python train.py --experts_per_token=2 --moe_layers=[0, 1, 2, 3, 4, 5, 6, 7] --lr_router=0.000183 --n_kv_head=3 --vocab_size=32000 --parallel_block=false --init_std_down=0.0249 --batch_tokens=[32768, 65536, 98304]
Below are experts of layer 4 (counted from 0) of a mixture-of-experts language model. Rows are named router (the router's row for the expert), up (a neuron's input weights, with its number), down (a neuron's output weights, with its number) and show model dimensions 240-287. Each number is 128 + 24 x the weight over its row's rms, rounded and kept within 0 to 255. Numbers have three digits each.
Before each expert's rows: "comes after" lists some tokens at least twice as common just before its tokens as in all text; "raises" lists some tokens whose logits its average output raises strongly, later layers aside. This comes from a sample of Wikipedia text that the model never trained on. Tokens count by the router's weight.

# expert 3
comes after: "\n", "|", ")", " ", "\"", " 1"
raises: " ", " A", " U", " S"
router:114119130093108095100139135129157145147129123144133120110107111116136122098132173146153106115128109126118141153105119146081138104151122124102134
up0:145057115102110131085134145138165128126121108091146105136104131135084132140121123152110188123116109122124107132094105119136180150155146130139119
down0:135130123114148128148137109112137121117110100179127155082154136100139164126094151175075158137112134134131114089130142103104122138115145131105127
up1:157121148097082146113097157123103129111150114161117125114153145166106109114123136126115101169123123113141086105131133122089114149127113116113180
down1:114133089164144144137093157129117096105183155109138127146152121125136125183101105111091123098136106116086118109112122103117105120124128094124112
up2:132122084150125125151160101165168148115099145111131116121146105112160144120126111136126136120180154150150160156106139134116139118127137157127141
down2:128099135136128130142164149109138103120123145161074128118179120135114170166128138117153079128120122101131128118134134151154141123140108117143092
up3:163081088099134101168146124162097150128093102079156126152098141100092110116099134171147177130096078158112115139109134146108167104130150167164113
down3:105118097122191172147107094148095107145116150106125116143112169134137133041088152145149119137093124187066132145131126078128188134120156093147179
up4:152121150156139129085097123162136127170112130126135151112096144127147112140144100136118125122144127128164153190153176141123185147132125133128061
down4:130100135114137114139129130099142139122079150096138155131093127147133102103135135138128138144124082120132108128143151079136098193106120127140161
up5:132148169135104131103129121127149112131203126127149143143167109115122078130128180129085078118118111150129157140123149141109121131132101143140147
down5:153152123143100150135137081143153085093142115105132082116153159135175134102164136111121096124120142151123127152109112127115134140122154097084112

# expert 12
comes after: "\n", ".", " |", "==", "-", "==="
raises: "\n", "-", "The", "|", "==", "==="
router:137153114128120174126121055121128115114128122164126136132141119137122117064139136134133102169153128122138123122106111118133132116156152154125154
up0:123139139139153141131151121152138167148133135109145110146115071107126122125175101098083115136118120113141109117143123156078093140122120166132125
down0:118101130191132161124109121134133111179143099100120108093150119172138143126169107087107107148098088109156167119125138134158127119113137173116165
up1:124099117125153121141129191094149135120123131154153127138139188140142134087125127101119167135154132162129122109132126103120094131150115140109135
down1:129099153098156141121138100121146133101098098113120123107170156148113130149102098111128136158120127083176099101123105128170122144086185152116108
up2:183130086098137151137142116110118087124164126122169155176116141176089119140139149120132103108089128112143140132132140142164074124162100122122075
down2:136108097151179098157147116151135111131123116087093122174130146141129145139119134170141096133117090118122145189140119144115097079148126146158154
up3:102112135120112127107141148128098185130173131072120098101118109096137116133096136125143176169151102148139100107116115146150112101134070121123102
down3:101100150154116166149126139135139120100101151142150121122141126127122108138133180142074128100103133136164116124117129136094125124106202106134141
up4:118133164149116113133120128153135151130110109112109122130108090123152131142129127120135124128099190114105163106144142112122118145111145146132128
down4:159165144132090125182118118126154108157169038109141138120126111102119137109101102180130164124118086137155158101093096146098145119145106102134139
up5:099126138124135116106083128085123162146142091107123068145161119145131136124147138148132112134078128161094118109181095137136119159131103144147130
down5:143146108193109139126098163105098149097083110124149162130138143134139166134129132118139142113129178149098157098107140136080134151113136122132109

# expert 15
comes after: " |", " ", " 0", ";", " 1", " 2"
raises: "\n", " ", " in", ",", " (", " and"
router:099193118129073117126152126100136109144102120135091087124105097121161155147121150132138104135104150133128135187057144115122142138073078133157083
up0:108116122176102136134103156173092083094105133124116130180111144131129142095125097171126173130095089111127135160100147089129125128117105110155134
down0:163129141145121159117089121173098112141139142129171101136157157151133130137126158089133132122127160133150132118135106083110118091140136131086153
up1:143148100101158163178112140119142119111096171123124131128174114111117123084128142105155154153124090130119111140153130132176114111139133115126121
down1:124128156181133106128129081156123114125103133135094175127123139136147144096130101108116134107121126124131153135120136117131109127143125144161136
up2:089119126105117145121131105107134143107116109165130105166133138168103123068126128129095111136122123107126149112122129142166078131117137132156140
down2:141131147119128101127128128146195086128107111122189171139124115122131147103123124152118150166129102145132092139124086139112176141105118160102081
up3:151103115070129088147144121113074129130136102124077101095146106114112183120098147157098115129094141110128142113159070133117108149161108149137155
down3:145106126068120205117098149129167138104137160144118107115132119126126114159135142155150046129099147107183137117128167125123097136126158113121138
up4:143100164101121093148144116127137097178173087108134087126082128128141175100127171125164127103145141108142110195097152128168142127110118156113134
down4:150146121138115135139121122143104167131189113197148167123149137117131109150123152094103105120106151126131136105120131129140121091161136168122149
up5:115118108106121095108168123125109113143142086146105082097134108171137157116158172135102143116114127123127147123145109144154170115054112124138115
down5:077141136121118132153131113149076133173109126122154161137171106106167123119095111106105131102098090106143135118130161115095164152096091122144138

# expert 13
comes after: " the", "-", " a", " of", " and", " ("
raises: " and", ",", " ", "-", " in", "s"
router:134155123118162125164116120135114121153097128128147123124098113136139146150144159163158116114134113137113108113089147095119125124103122145141087
up0:143126136133109158143109133138093103125121138131102144087132145108125148100111141114162105145109110116103124140094133132125126118167119108155143
down0:097129103136195094085149126114129109117115183119113117123106133105140161132151143110159121144134118106123121163186119144117121135143116129120102
up1:123110112106146169134133094148115157130135144164119150117103158130125142151123117131123136157148101095097144146132138085124129085129201102117152
down1:118095081113105152111152149179094137141140139189107139091105138103100140096178105114095143153096103098139160176121124103143162129098145168125107
up2:180103136105156121145109140145132126102096107132160146106127172126131164148124112129154094114071123087145166123080147131154138156124159120085112
down2:110117107142129115115119152140100129120113070149145108072177135104111132135120141138114168074147112112113134145129129089138127146155126153072108
up3:160124126089144137125128092107143172126145157164088150055123100056161073167139107106106093098152102121196121065141104137157134077141115146133114
down3:113125122117108127091180133138078125125134132135154138090139157098180151169135101116123141117133167168103101109086114140158102095127161085146157
up4:139125155135122141133117127137132086091140095112156144144095138096090140141118113125173112166150123128140156061153125154110124110100101140179155
down4:123161135102107144153131118137049126131102123155130152117102097113094173145112133139159106110145118132115122107136118151121177122114102114134119
up5:121162148105154139110069100136136082158081112149091128115140162110089110108158116133153162137111184125105111133148106148124116099123175118085130
down5:119131136102138176136139090138107153151120131153131134112170166077123131101100092123098125096129106128100126159170139159098167090156138162114117